From a checkpoint of a small mixture-of-experts model trained on Wikipedia: 8 layers, a shared expert of 64 neurons.
Below are experts of layer 5 (counted from 0) of a mixture-of-experts language model. Rows are named router (the router's row for the expert), gate (a neuron's input weights, with its number), up (a neuron's input weights, with its number), down (a neuron's output weights, with its number) and show model dimensions 0-127. Each number is 500 + 50 x the weight over its row's rms, rounded and kept within 0 to 999. Numbers have three digits each.
Before each expert's rows: "raises" lists some tokens whose logits its average output raises strongly, later layers aside; "mostly gets" lists some tokens that are sent to it at least half of the time. This comes from a sample of Wikipedia text that the model never trained on.

# expert 64
raises: "ev", "\n\n", "\n"
mostly gets: "Website", "area", "ww", "techn", "urb", "trans"
router:469467495442530578460509527437565498550429513406535542539469537548426519514489456536413498557499479456490515424569547518506466484454359374436583512551440443553530585522522481491553488411486428532514437452437459570555546528592496510534420443512437598495464539481595597478476560451493479507505540564544512533495458566522491611483523457559548499478490461513464559437502461479514406525540
gate0:479405432535484479598427547505472516408538564398550528431519513544554461438516477517413531584519528540477502478491536566550516451428508525539501464523576467552403532479526534491533418551499487519456464549520561513443485531508497462566534550527484470420519476597502458496499565517442454533519448403470511553465578506582482586572502516423470600573427501490399491494508536383415490567569
up0:423488451503489542515495516575542542526470490527419500570471482484435555538567433540549541525544490498583487516418476434406502497609469524545429527603514467432479430442548451478468494480497545491547437451476431472491500410527465549520456493435446521502480527432478485481599421527643359565448513574559573472507441482528492481456578479456533456470434524457504580452468467448559416543517
down0:495495506532468470529433556498530400594481445516479468406529428449621535493458481511454554580497447542446543418527515535484445485454464516567455447461524569511536523524489534438495597459433591485408480546524572489423465594528465565521562452524454545481512457491439480424497521566389581414476507476466529589493494511367517426496588455465460521499536533556466430555440528466529528502500
gate1:558543506557584531435505491451364530456402439501616564540507462477474555483542502459501520540586546476485474442515493532485493432508454445534644442486479553505490579503593438527525374473392488565487487454600552472429508547554440558460462464541486497519522465550365526526473519459516523517467513482496527522558423426578490498489491492476501455507581545543457535419491561495519506425479
up1:485485568425436459555511543483644433535566535533416419397439530571595534535430519519524458463493512484488524544490483471468523519463575464500490518515502453573544456534441578475430644549575520437549568458451461511514478447444504459519469451445498519580518473449600475433540486469505440493469492544514478478439626566440554514469525490527503506508402443500538549541552410483518457564535
down1:524477562530392535488420542490495459444449483456570518545463453518574580505406489585450497492542517555510451461552488514547514520494561447467515450586508429358455511503522507515555457534506522601514402380569556495475541478592491558518552566588483428552482487509440439451527591504472515449522533574494431461493520529585537561461500461562437574508509466445569535501542545522552439543432
gate2:489494498563543510456496504515535554498522469481586541480441580579474545485481415470425538585446441567528484488510542464565473528600498479553491423510425409436467532456441451570522545416501475440460486400421444467502568452530481523384504442565438450471417578391476527514533482471515501467462587489511468540486543396583389518448591494507522489461456510493463471494439506565482473469421
up2:554525542538476531491485511402535526519481529474582416475425541539514439522440488519550512510456519531444497528629562506567568521417486430544486477489434436410472502454424486492453459404565457525514529391465493530552547609504500455450502430616403452497469533520444521555514524460512497471495532532507453577489489498499462469379465528560470554400517427526555533461537456571457578434414
down2:456547515486497522481514461441596457535573457495470448488543528478537562435460466484527546468600552509430517525497508401445503491507429424483465466473459548530547508549464513527556451550418428466515598462502511530565435555539458420436514462388505613480556439541528442533467437615399478564465465455506561580528500488433529392432568521408449458565547422459528530474456481477489482529505
gate3:449458481546508579498542447553560482462455433462503431447525417575545543541458436483416511585451482583516542527459493504481537407440459444451487493581554523512520414552524534455569466473449437505498520543447503532421536541493467514601590518554450537499546424576546541469552527465449492393516542585555436443383479487430522492489513443518483536537543522453461551541436575546568433591474
up3:462406460491512597533576487454526488430526570490441551422569524577512432580580490550472506621478509491566527517508465466544588493368517504475533559434525563592556517525459550402499523608477536469483508575588418503577550458481468435555489502413538541477549427429488524444430556542510568515545536494429497476509486474481520499488433534517476522538538433407565531496524550513495507530546
down3:541501411532498490550442547511613457473528447612474487515538574422442537482463500482498474505490477455519458403449485455424540459463569513509498506546499588542442510517495472430526477433501541509591578547425517449424519437514424547427505501455412510488442427560474554545528418441481418442499506483496433463494498485547489417458455340575466616577560512552452543472509554505466496502480
gate4:497562491411458393439543473534533552487582508469578517442495459431496550462410412519429567504472573514539457405571487426597530536510478468502478440424507507562488531517473441461547503596415588438565537520550516561502525469535522531370459455525436518543446464534512500486469441534545506450485530535467461562561509458615496553528452480581551561450553473496438527469500489470456405459565
up4:458497534392466477410527505490533473532490546548479457505476502510592435584500494460484527517486574427527545468593452564547549458546451543523464441476368546462550488620455490461506556530576522481503606568483514517549506507474464522503550501498474413545466474548520417477306502571611553492478545487454497532477523539480538499479486469537502525505543475490585582481522397513580451522428
down4:544462525436545465478359429539523547494382533456470481501452450470437576432553435546508450566484478473496500518522605516565475606548479521471441463561509544496528562483562539456502568512494468460438508451549533431464481464515507512378459458435507554501498484468512482481539463577519482512459534467420492568599536555505583475401482452423541504447431471574455384459588515557496576501531

# expert 159
raises: "ori", "or", "on"
mostly gets: "dis", "all", "comple", "own", "sup", "vis"
router:452470570485563606464526558437453540556468588506469567516485485471490483504531483502572542623530472486542529493507484506506485448536397477438619629570507470485510559469557528558533417461495424505540453520482502503556484504564510509479481389494562555508536559514477531433474492393530468496411473537549527487549507558437530536403568459584565538511439589507481550464442530538516432574596
gate0:458468488529490499476529523561561577490523498512484501484510557495516515445491518523547474547471488476522577432480454565490519526605535456387590421568445439454387584433551528505586509497631428490441478479501422462552593515528510578525505437451510543432438450563465500545543467414456442378505476465496455428451527572523476534477436494529463426544492510467490536489470553556561567619497
up0:456414454433524534470519545561571393468484480485456498505567490441455439423453493600583497483526492462496540394503352516492549426529493493466548543540445510519500538421554517416465453469495444458409438499538500441503494555558501506487421484541498520501488459480512498460587473492452493445510401489483491443453409492410423566446413495551462487492518580451491343489480507568466565523491
down0:478476506501570495486488493395429441482465523443464531515473500442518540459535547421443394456515475511507473508432560488494490549479534520518464439432399540424492429428553458576602538435543590647416546447493421545469445459537512520398483467554467565457501407474500518472531493487516469452456525585539553537554583577415549559573528430460538502518445456516557510456525531540525546469473
gate1:463486683496466473488481403445505478475514490458486586388545492470558551560434453452533558492491481470480442476511465491536485493590512563565543495468549530539496511533437472435479515520436475522447458577531488451480482492406537441578424488453550480522499416378475461451480477474505438506464522517432535635517558601515543611544496497449477539601486546493478594491479530457458449448479
up1:510386578448501545494479473450535500558510457477454459424529520415568565491415476465499549555488517500436509424478491468465435505527407562529551516446533513510500585446489451488507556529475441628409433600543549419535565413461514489426467456535598466548490477478536446438444482432472471442519507527530474625503598543473502569533512482464435553500392533486535529503439596506482511466498
down1:516469444531447532489412545438554544556497418490504509438473485487435421503522491472490408471439587587389512597533581572498461454487482521413452505495472533458569543465495537445436453456456510497503481557443522484418604572450441577534538439554456483482458579517487427493511502519600478517437482465560451588486487496478539371488455495616476495484537549442530482549476454528458578484573
gate2:438535565517480465443513523513491490487553541528496614431577504487534480596387469474587550455434473542482459499553494458531575510484589492394443509498527500640481441519467501465504491543414514541468433499552524520505484485531473545536532472471547518577561400442558461345489442496507408433484523529400488607470496524492519530546568458538538567533491495464487452557488527405425456471510
up2:485451582510509427507447581473502498516555549516466570422664534475570502526374489496504530505453537529469483393558469563482459490547508444407565487511562472620489452478443508535499477485414513528462482530522502479525460434556461576493494468533542543592610384561557435415445487494438426472528543493455468473559542513502521523503600430497476522567462477442474515481482571514459479451537
down2:575539538671604550468486404492630491528521420469491553434389469524445508486434588588491474521422574571515518479527577557532464511439543532502522410477405502529547539481517407466515551543458578496497569560484540459494574482567506500481513435504508472505506524581492363506503477457569497503482469551484583511476518480555536486502477430544502507522484553455501506548481433470465485508434
gate3:515416529451537526438477460421494415496481497465463505483508478463512423537411499546575504561464518484595433452513512569454511401513560489523518575469499435406567591444547473419542447662485559458435476534544524408506485550524553508538457503486546487627497472488516494544480554518447467485502493384400533495507510406433544480579537581451459507514511536507537517530489468427418539533488
up3:497552516600500530515509495517563487407534493374442520530567494485522538554520434495570517490532417598517558538473559485506545600401463461601519444507418536530447568528455492471515444571518484541454436471508576571480469567580510489558478506496461469423495596555464563470525534498612482518496471528594470382543451519584596475533471515529468475524507466562480481531549548440580454486553
down3:490501569553351511483502422510563532470508556524590522566447551460560554479539464472513490396433565418464493375481443600412480441521525534477456554543521473496566414581473480392511465419471554548472472507526513467484476507507504474445506512457561521545503447490487527458566442479447520549456524492452458436499505448613425506496536500464448425469618570513560501458484486458441443506421
gate4:518408628488473517507564569437557491478526536515497529401514481541535521582483481461551498404534515499441486508642433487470444449432550505538461502495549370464525504507467497455445459601509535556493483530493470414559458521485607496527484475534494453578549480467524408452430496515498496505475533449409538559495557524489576622432469528531556496505477492495496611423548417431480480566511
up4:535586427447458429515418464526463445578413474566589407556461538558440421445491563546519489510405485462534487555408537490550603497505504545490523492504502584538504503554472469415487557449552404465580535436521517572461508500477524422492482574453427467452538548516529598500513465575551534520490474471527527420433455484496448470434460481509510488484566542493461367485522527532568544452419
down4:545484493539432503481556487486494471498504425468535401449501540440470455506447507449538524477482488524523451441533493492491525540460543468568498467507441466514416540468379484515524456470479474479479396470518551446531438454587540511539518490480522490399477433437640580393455408456505530465559477472334458527464539485485511432418376564418559506579494481484454557489476434473478485510590

# expert 111
raises: "|---|---|---|---|---|---|", "|---|---|---|---", "but ", "where "
mostly gets: "After ", "|---|---|", "|---|---|---|", "Since ", "|---|---|---|---|", "Following "
router:577463520501572587498497547428552490602462531495537534621537499426375463485523463547536505562537513393438546561454555508516502477531492477478514612553443529502522554437501599490477526512545522524538545504494478522514463521538452523530556451476468548512589484564505564532453553497511461522416467530576554501582451508491576544346499470582490468535447510564468623509494443531537474423563
gate0:522513492506546514574514559455556515466502587591489508483431442499424638603525469559522525471549574471514529599489487553493517383482471524534427440468520563499497472534489493518381519544495533472580567535536479461539539414552524488511560524542498425520470400555467644539483426477467531542493497550561539457504566457447519484502408443462514465540518490537539613554578520570474504477435
up0:403510403515516488464379503479500453519468466466501481445515499390430461520461498391497485459568442531575520434502470493561567497490600442424509519550546519496447572563497471474595460470416472395495497473513527554505553444473516518475474470446481511568455553508636505451501520514579497519473612526404391596407434483512528449498489500479481539451534543508518461510393473485486486464446
down0:471409502427546497503519506539489582415474456503435550549487531518517472444505509470543552502500467499491487472477521500418507520546496509457486497486512456518398458507523485433447444435479465555504483531580546479449517513432399556442581490467548540475592462594510499360539486529533487526663398379478560497550521548521425592568570554465570494433469541531472473416543482436466485576532
gate1:599523492523408512427588460521510488594403513472576465522499485464503567428472479516475421489519568579492531502451475597536483483479550498502511541529501503468553566459520465558412549524560493556599517483437475425501554513394504406516489572560574516510516445442471460464532478493448493481437391542497517440555508547391536534531604451549577542401477512575480508510591458492532490476423
up1:495473501462500611469537479493517457602467513468496536590561479477467514485555431513519447538547507567542604522502539553475489503400483493463485523521469516500492510424541499643419518451625453527614494465447484519529530495464497490547486531573462548494473466485467565492611493452473550482487442609560487445502507546397524504544639440540486514517442512506440529451602523529625431491482
down1:515620485467534493463436503531394471480577487538563516429527563515419511461534471461570515475502508424473419513440500515459511446475508502484455466474507483500512488418610466542394553499470472359424469521505531503412436446519486492445535423474601488571449570512463495521500487519534462439328512467561448468482515439526549350450551518455559551435467512466501508532528504495555502502471
gate2:539548486502496595458553497564515483512419553486370552440436485470493544494432424553363556573532576520454470494511522539475485474465437565538495428439357457477512485482530522511468553507449540556634538495532519551511488551465437562505562444444484505504504528532547553456504537516352515641471508482543520523534496525492537465467512481547486509533564508588545427493510481482397486498567
up2:459441472548483524488484493432481551544487390501533469579528583523546422433582603456600459438439358422580466518467499470464521529461525503501537579554576508561504564490515487483516456489499443497369532494409472471457454512533548480488399516606515486458538547496486497512516477513549414392477518443436477494436530485520470492585522511406493472471475478469444574473523551491536461472391
down2:441466552493526479504428466472449482431488371550515440486528574446499482411592512500507497540508494443450487510545564572505494521495468510485481569483544549473523539525522427484579484594543442456509533512546466572383488406464446478492466513418542507521579570510531476369435460563495492492521455492433623535547395566531495559573555535562502540526484526489461523427495376463550476416470
gate3:401494450495582477484495578519515541480441495513509519470435566462481529422520532477474502477567533498528612362602480546585468536464474463455454388488421545465454457484534442519435378509531452461548508509532547502429528521443455464567427480551479471485472590540521524498471505423561569428495479549441512400543517491410482561586480570460570549436555501542539510533416467523436515478478
up3:470546467531504556473621503421468552518542485521540541511489495501426455415485568513528502461484517512506572469611438533546436530492613498517444505472449553426494585461585548401475475541518521486513536570454518416530558538434555495604483536487602470526509548544400524501455500456446505431409481472491497435554531446392549464472457523546535466430537501617575504513486485550455546398482
down3:475416484479488537489545491539530438557463505524532433540490497423548471386542429481553575474488442546497560484432494501505548496486416453478554541495432466434509523479505530405566432435425408534494474550502622432501560471504506499500521545566496551423497635545466530492476472539556485469526398481512548573568427551613444577531514440459477549515479515565522412464511563485409445493433
gate4:508452465539497522510494524499549467572518510488520516568455449506524439533562462419604586375594468538622488540513505493545464520421534493453580469469586561491480533454439547541515534523550472544504476370514523459574523415524491477569490422418450428500507552508477604533524517522543486428538580575528538415497502518550525452553493564518553537432430480518530577525509463483629547540526
up4:634429539469447517539477356514502518627503564467569450547508545477443421511512564432556458492560518492459487530434560524532522590367437436474520493477513536493496487525505532542506583510611401425498529422424520534449550419592461547524542506444515515547547500508436490476582458525463463462446452514593509474419546515549475470486523517530466524438482492552494544477514505534580527447522
down4:452497578579393464565487551505464527535560485527476423420470570530429431459585502505489493559493538410525420496486577442421600531440488541490437531480584480389491526576455479418508476439503446466456438430498540602455592464528503463489468408501472472553484564540560493555496501525500489383539583459473514556476557534520477519514503524540533560532504448455559554535465434518608538504501

# expert 224
raises: "201", "200", "202"
mostly gets: "commun", "clud", "identi", "о"
router:480447468472590615442504561416536500599399569428500513579473481517451481521488436482536543533583479518466563413564583549506486430443433427436583472576440445534425492504545530550540488448420447460562469498492559560479466455517458479510510493560476582518474492479560617467507565438473541493486546559548485455478558569536530554426585468433429528516479534480435494442521539449536480538506
gate0:605526512514416373459468517446537503527528400513520477401538501455521437529424644502532421422584503459430437527522540563487531436508563468527507437463478561470491485483532480505534509461495463519474417448552535509426567419486537435481471531503524478561481427527533529514521545444460509446511512403487439513418534446447461467522502447450458512599415475518395482562505557395522561511549
up0:454515545501425462394546538547392491622518511531557454416549489453477435487408449472462496501521501527472480464498482498489506502508469449503453476501547500464464595456473542407493504488455581495575483556473530480473544559460471564488552475549543470468523455626535435536461437585535416519506427532412508497510542490578481483433551535634492425578468536525514495515401408612568504551495
down0:447443541563507553475574424598541593507480456541414460523477539434583558572544557526514475621483482487527551465474525439476495463521565449473445553494561447427491500513543472580445467445623550569556491554435438503359505531415440510444533563548508404464518433511512530518514534424451487457598574527481483433494495529500567467589472511529459463532509433490525542472489507459511560480517
gate1:504543511493410499511502431494490513529549578551455537510328556451541530426440486566566443466521531489423482472447498468461426492333508536549441444540434446439448475507510425411473485347585519518483523490464574567544534552425478520445518496581441437478557493485466545521560535463547539477466520532529496513446497468482477490391474554487575517479561515543436487492558488530500447528466
up1:415472565507557488479517553571458474515551430455485464502603434536478451533437501503444508447388534511583620585555496566472515509518563463520468518456612501517516554490541576483488449473479562581547476534555479437546483492515476490572451501425597584453520398517547451470455568531480479536567478479466544545503561609573566510516530506579484482547522497476534373448416502451494561514503
down1:458540535573478542497496461512541481480494374485496489589511472517604615519464485504423517532510488436463448496522525493453451506588460477462457526507530479534526488552462431480470451514451456619536553535506469570547459550479579368450431442528514487540509520513489508462474599450514540457582539531504541527446511539503537637470450533522447491507605501485493390501606634450482481461414
gate2:543421524422425500528444559457524472568486442516537517572489427555523465440531537510460498480554438544443461509592562527553469438578480374537519502471483541477535591545509465500553471564435507587546490396526520540541535431433576535505469575494393415479468450531478415411452526493481526521521529569498483490479636527503543515541496447491461460486515487444486550410586579516431535513423
up2:525544434483372509485509453453377511543425510548524544538508470420565463437412485510559450451452427533459433498470529445585563565498496600447488428540483524398529517505462477471562558540447536518545555454588593548483547551488524530449542580493386483442480471489471442524442506507506531435512595505520435554474529448487519442495471425515485459435549457438435520465555491496396492567528
down2:475513538474643535439482422560391532453443442527500452553572501527418555451518504508430457492545589482532481483437499529470475534463445471507482536492421479619543511476498504573526595443451496479504572469418540450518434553496502601506437601475496619501500540396518421485514553549586531433499439492514523595534516566454499488535516473561484450589461506416510486478496565511490509434504
gate3:559531531573449505592512433483457482523626429454560577531414469561495482459396510528482549620489522508484431415490549531502459501495509517538572523533577396531473586443528511447504498497420461494597467463569519520512572504494441479512507554552448351466498498584526474571533541538434440445536548520529475437463448503463494560497397490477525543459490514498502445538477392495506468579471
up3:536471553467475412477525560558457503452495538504500451487645543508550470567585493451546570453457448552496550560476434458498585523531509509477492438425493580506493369524485428586458483562547527491474477557511499531538376491486541423455496452478485526531460399443499516455457489509531569476490441371433506538519531477589450465618575488538468531488539460533468451468531590445460441443501
down3:474521501511500452525455448536546523525412496592458543459480413420572527403472568486463521437541446455444465539555560491416515455477453487578558500560447589477584499540573479407450425503550557473540568487570534483437511447557529463524506518478425495474496480520613442425594491499425481432487470532472540502516583584551454541475520531526519514498486515530441455620486516508353510532447
gate4:569491486478459498507569426398432540439479497539543436535527478534521478518538477525485516461553527501434513453610476515480545604426462541513583469488491555541459586561414410509430584479614406467539536527466582591465442535444456437515612510498540446455502528500429518511460490490627511507464492472490462512436513559417435493476468551469459456485556492601526477461493464468496547432410
up4:560495469495389476458539421431468525514538492542573469491452498474610424507403485523449541462399499522473490450645496476462523597489477454496546426422515617600467556518497488501555551533521415556548521523572571625452554448458499497472657506489504466489515461526504505496552583507542493503491495431455473591424506472504425497510452517480473540531489454500527439554457493469456509471473
down4:504499467471511567475545472465444563532532496519514421473523450488604483508537440486435461485447407472495568398472535585491495464504505557480561488569546464514518481522477592521508494448533501514486562611490485489499523526435506465443536570479501507424659486555481550503422427513464489522572467413443443485473460529545413273563482452506489496573565516554529487522505477547508485565474

# expert 17
raises: "As ", "He ", "In ", "The ", "At "
mostly gets: "oper", "grow", "fan", "). ", "Virgin", "\". "
router:529497524512575556415448551489393457634441533463550597580540464498376440467482438482542564568517520453476525539502568484520470480543413470418550560518479428460453554497535540524466452468499474542523513519475491513581503584553514560491457395488476599490508512523516537489423551541543471534457509537607470523586484510490547512406524458519523410499485551552466625421501561500544529503534
gate0:578507474454544391450576602475440424491499487524470549564424529487467486426492451554523539473485547460467400452577505464528504551596535366512465494486487459514494559482467486472540595503468579570621467422484562423439531501440535555517402537497488465477452523521448578507461484514536434469461442484494465575521556499517503509543370468450539541473523431562504484491489509496434413576461
up0:516524478556496555529454435560513508419500465510496493451577446507476585549411530467428522459451389573484480485446550415514480457525573465481509543501581468602516453475550500474529475493405492500445458504565475508480542539504449438608493496426566537586552446402482471444508565500510561492570619523470504465460461480485501470554464557516388533523509521431439499584443654489508499542557
down0:420472457447461459502500498653456444538592439556433455497491544476560594478489489495501432468385499546524551518441478551503497472501419446501352422508464462494517507460543563507630559506511462541513460527523465460443478461510614508436530576513420404518510485499478522552522473439493440447480463433490516462534507545520568551531495473561525529506556561433442508622541447484552524522555
gate1:566534442511544540522554417437518428484536428490571391587561488482514604501578487496502487546523576422530535451422567494494492486414489430434529537520467581490462427454506447584496499460421501525541424512568463434497556489505439497524533509515499470632592552423490453439433578477461498439481536583478476422517518515445550503463546492538421570485577532521521503586515524488497439438563
up1:432518550521486505527450514570553597441465545529484520449532518538429475485548483507473441478521542495584560480516431456411521550475487582523569459547463434522587486515531516576468440504587498387441532509436500604507423480471501502414489451495493477558441537638540482555580491487438564526580538468565550568459465539574431497438515493533577534509400596512554463468467537492536450498585
down1:493521555524497465545465538525472504494459455628566501548550466482419494536470561446508501454491556495517428540460451518575429525507510492564554564487467460513544524577491465564376477433508581531520499434436450527443449570560519460583442500433553473443447488454468451534576511478480578598436526576595529468477541513441403564415458512548531490608544587486521503449420517530470462430561
gate2:583473481501515473516540488461487506500505679514505542490373485538550541486464559592513499476507590516481494533442447526589570439540435483533537449497464513461463505455416538509459533548604590467588527481536556450488493505494494513539560511445470472465491430583473501542503515488393458614529490467516515538467522456509536523359506423506490511539605489611450499480517435457463460582434
up2:416469590471464498504476521551495476471531396476530453488546536481416436421577489509512519577530512418466467451594614444466451526491523441525472487460555529555513536564538424436521470455374476517411405542531461513473475528502455485481426544497469558545541545448530492484516504571639512448528449440438507568529548517550465533598428580503500533507429488381479486402516509459463523497511
down2:481473497506526543464491473478553527428509422520485518528459534511479478501530561466478457478532470514447496501510563569467515495515497479522433545521567505545557577626512460492541508535477441462520554491528451531488463417530473464461462531504574467474550512539571372334524456514463464514558490518427701562482441543491531662585494523481494493448417527446505546462550468433549450451437
gate3:523522435510505463583590502531531536545484596531493424522428506563455493479566527552561479488464467495447542566488460400439517527412424512580497533557497456472490483433477451492501500456523495468470474490481528458591495531547565516584597592586461437457531416486440581547464502437409549508430478521571486481512498450499486463515546581526416439574471453583426456522526522541421532637535
up3:506517481436484522459434396564498586482484463533450499552550537402492531469541413576506460537445567464577466472571500482519454546497443433430519574522428546448524492507533531426498503479574510524507624472495550569464482530550535561502497483413545487587465639474530449483459545477528480544433537461522477451446450540468445503410577454499467467589511483488547515428384421528527408444455
down3:468661511469518569549571438491487484574545544486417476500497498468483511505516548514547549539528504484533474523347434501464499480508452485473550496563537492475519466417435594526455408461479471486518499479522570458574447524576510571566546538470481524519552465463487521514471601492617553438501424525512436503515577506439547345517514454459504520499529494502467568473431619509453564437439
gate4:446491548523506533489495511482528548547467538473518450462440467524544564612524508586470473598483437502437442518576576449515487442535446448487456444558411545522442493525506459526505489427546490514438564549563540560574564493428436504473433556586411431603429417351467555491489452550590468479476543558519499433483552505444490503494504469569530544416487517416518564416531480472496462521515
up4:488463517466469527531540541458539464437534503572505532464470538513499465467532505452540543436512506495563608449518409588421559599480564527518533512479539434500552502427502535481502515464445504470573434402390422484420439484521554425577510451439519515447558591596528415465518521421394540481451476423471557552522481510576499532432526527444486499569483521617495438563479430487568501455471
down4:464554535504496561535500446536504578507497404499518433537490536471527570520501529566541528545520524560506507532512448480495396581534354579501563491558430501466428475554543471515494594507489480569557572468518540499564609473497474490455521484529445451574502512497474460447401519462503516432624475542514545528526555559501472650564502464576529535582561502482471473384464568489450550436509

# expert 18
raises: "\n\n", "\n", "\n ", "seen "
mostly gets: "==", "===", "== ", "=== ", "====", "Genus"
router:462499522486516619513514566446509549632447569462599583619539495496419450464517425535517498556501500477481556537458527506449570489464338502437471659552492494502516557496477563509534496493519475550495529509501518547516531506493500530530508489522502590495563508529526537466403533512524520508454515451558511543532472494460555519352500482590448469475438513465515639455495478485521480418554
gate0:476479434512486487541515433409557553520543492476528562471484573583562532488525481460528524492582475478502484437570427486452460426575407485576537455468465434500556466430546496573447511475550557494478510486476479495398476542393514485483366467494491362516446576438484468502499548446553461472376457514512606489543560512438508548461478469438531495434502549596476539431518431428556478521524
up0:492483438555445503569494448402488508568590408471545531549508554538539472441561537479551504504577431487586460501525464445461469475579393541593481462452538438421538520447589505548500468461581572517453466529522511475449600543426484525561454568496549402513551542537513535551487564414464493504408490423542565514553554467466511558461471520453487432457444513617529513461480404495508500528494
down0:471443454519514563423539617529476496546470463481616525518500499542538457463468521463550513456397412470532475438525502462523509524579510436542439483388530521478477521444511401464506503635512552523421461544485502521457591450413428462496571628461537445512430480548500506574544469552547471436513416548502456519535522517501495505533448550437609457503498495462561573544559566559526449482457
gate1:505485388378432568560480534513554531498495500462516561545489543543506518459525456451507407474483508486534537549466494450518555486468561467559540562548506488519613529412496554481481456553531502479465430454514433455462429467419543583553421434525514513550548485508468488524546589489492517446518520482641549464451473493447545543494439457474382459586456503522562491350471507400532483555434
up1:466488557536557492480475488534514552479594449418603530536547454493533491531459582535522504528553492434475462455423523421424511459640541509498513524500503428459451445471515427514527470470465417528521508446487565523480502546522446553527540504464566443481479542528572371567533480468572502448471437507506436479542462487558472486496570596568530500569519410520487603593396450557506563577591
down1:441504434522486611483543517551540522605566494420460518529514520500498488462516449427381524478520497544563551432528461516545485479570475483472464533511486475490538393482596446571579501434503497474473481539499430531515540549412540522418483517478570413556543468518465479427507405591412480566498493452536513564549517479483517611526549502394536521456460573502555554537550572522489365538538
gate2:521539426530545522493521565498596525538506509488474393477468620493519465453538530486522477596452464431508498497476479538494443482448499463566459495550445440478520474456556569471433556414550507490515533479436555523492534443482603493577353462499522466581488575533571448488559468406476461470383397513487502428474527489527502487441516519572573493460485547548489441544430445479638514566532
up2:471507510570488484554485534532623519517586447482500416481582559531516449492566509470564515611431510394554563567414499453422427476441494457555448505630461422433485530451518570480405513388532536445465493586500419505497532459518577531567387513438508525525557521559530503501495525554475502504450420477535548495518550489547468511489533503512509463530422540521491459504480422481560499574570
down2:472509464470491522459556422612495434480463458517482531539420591573499470486476498450557516432429454519488470544523374414495539547577489470407543535506503333396489497558516527514555502462491503532417563434503460446435605453505532505538461486451471397498548458434456575529530476502554474422545481555548528508493516523393544479458523450532485442489592496578501559549521544486497502562463
gate3:490468440505492570593415526563508454438507491590443499441432523454452483536480487510406609477562446534497642436564432471524532544404418512520462407446424514585518521475448523496461503554506507520526503469524577428517470494455481489466451478487467454554449423486499515373493536449488437583498548493485509564457565569543472527486525430517558487529613546535468494425489557413492564462494
up3:436496447562431524588460553515501509459485510571528577526411545475485507468445499521409578427476470615588585520588410513554530540421414582545429425474456488475566525528446520451478519605502535572471561515417567500573546481467482559524457427520537442460458469526425549429441484473495539472497542476524518576455562504443546503445477506432567479513573488517520541466560534471420525455490
down3:427446541469589497522472438589392667439482502528524546580428585532476385542472455478527465499435424486527527481463423458467540615532512467516437497541478445524440536536464568414539540487522489554509528434484502481492554425540540507439543470509515481494587445567507575474441492517537501432524587499461520568487575477500500467522523522569534517582514469568537542518509575413550467432529
gate4:507502467587436526622571519506504536515420448596497525549529475470502527424470457464502585530495445593389487464519482542502395538457422508421497477558518478507435526463460488452544454413540496536512525452367538580504485488476474495504488472525465560553580486411451558362537468431497501437446481556528390498463509523440471524465509440553481572502557444494490464482515575521436545457422
up4:608485484470512424425530480510502438570493556442531482502493491506537462479458555514433420421451544507488530504425557480529553495510558518490573582503589461467483466499462540525441589560478490466500482553502450465534493458530565465437625559527545530388500469583482499710559511510531472604508446531521505392461504531568560467563461523431505536420479510507496449503453461519549494561537
down4:479555549441387506538552510533473441438571489490574517496574497423492580425572514512534487503571503544482509608486533489473473424419507471625523491558499476562492438422498421509460456527519528480499392536461545531529455477538499490514505590457453533549493491496513462501492572505517499426484443473617415411497530546469546458398525503448405473551482506457464380394512562427515453532465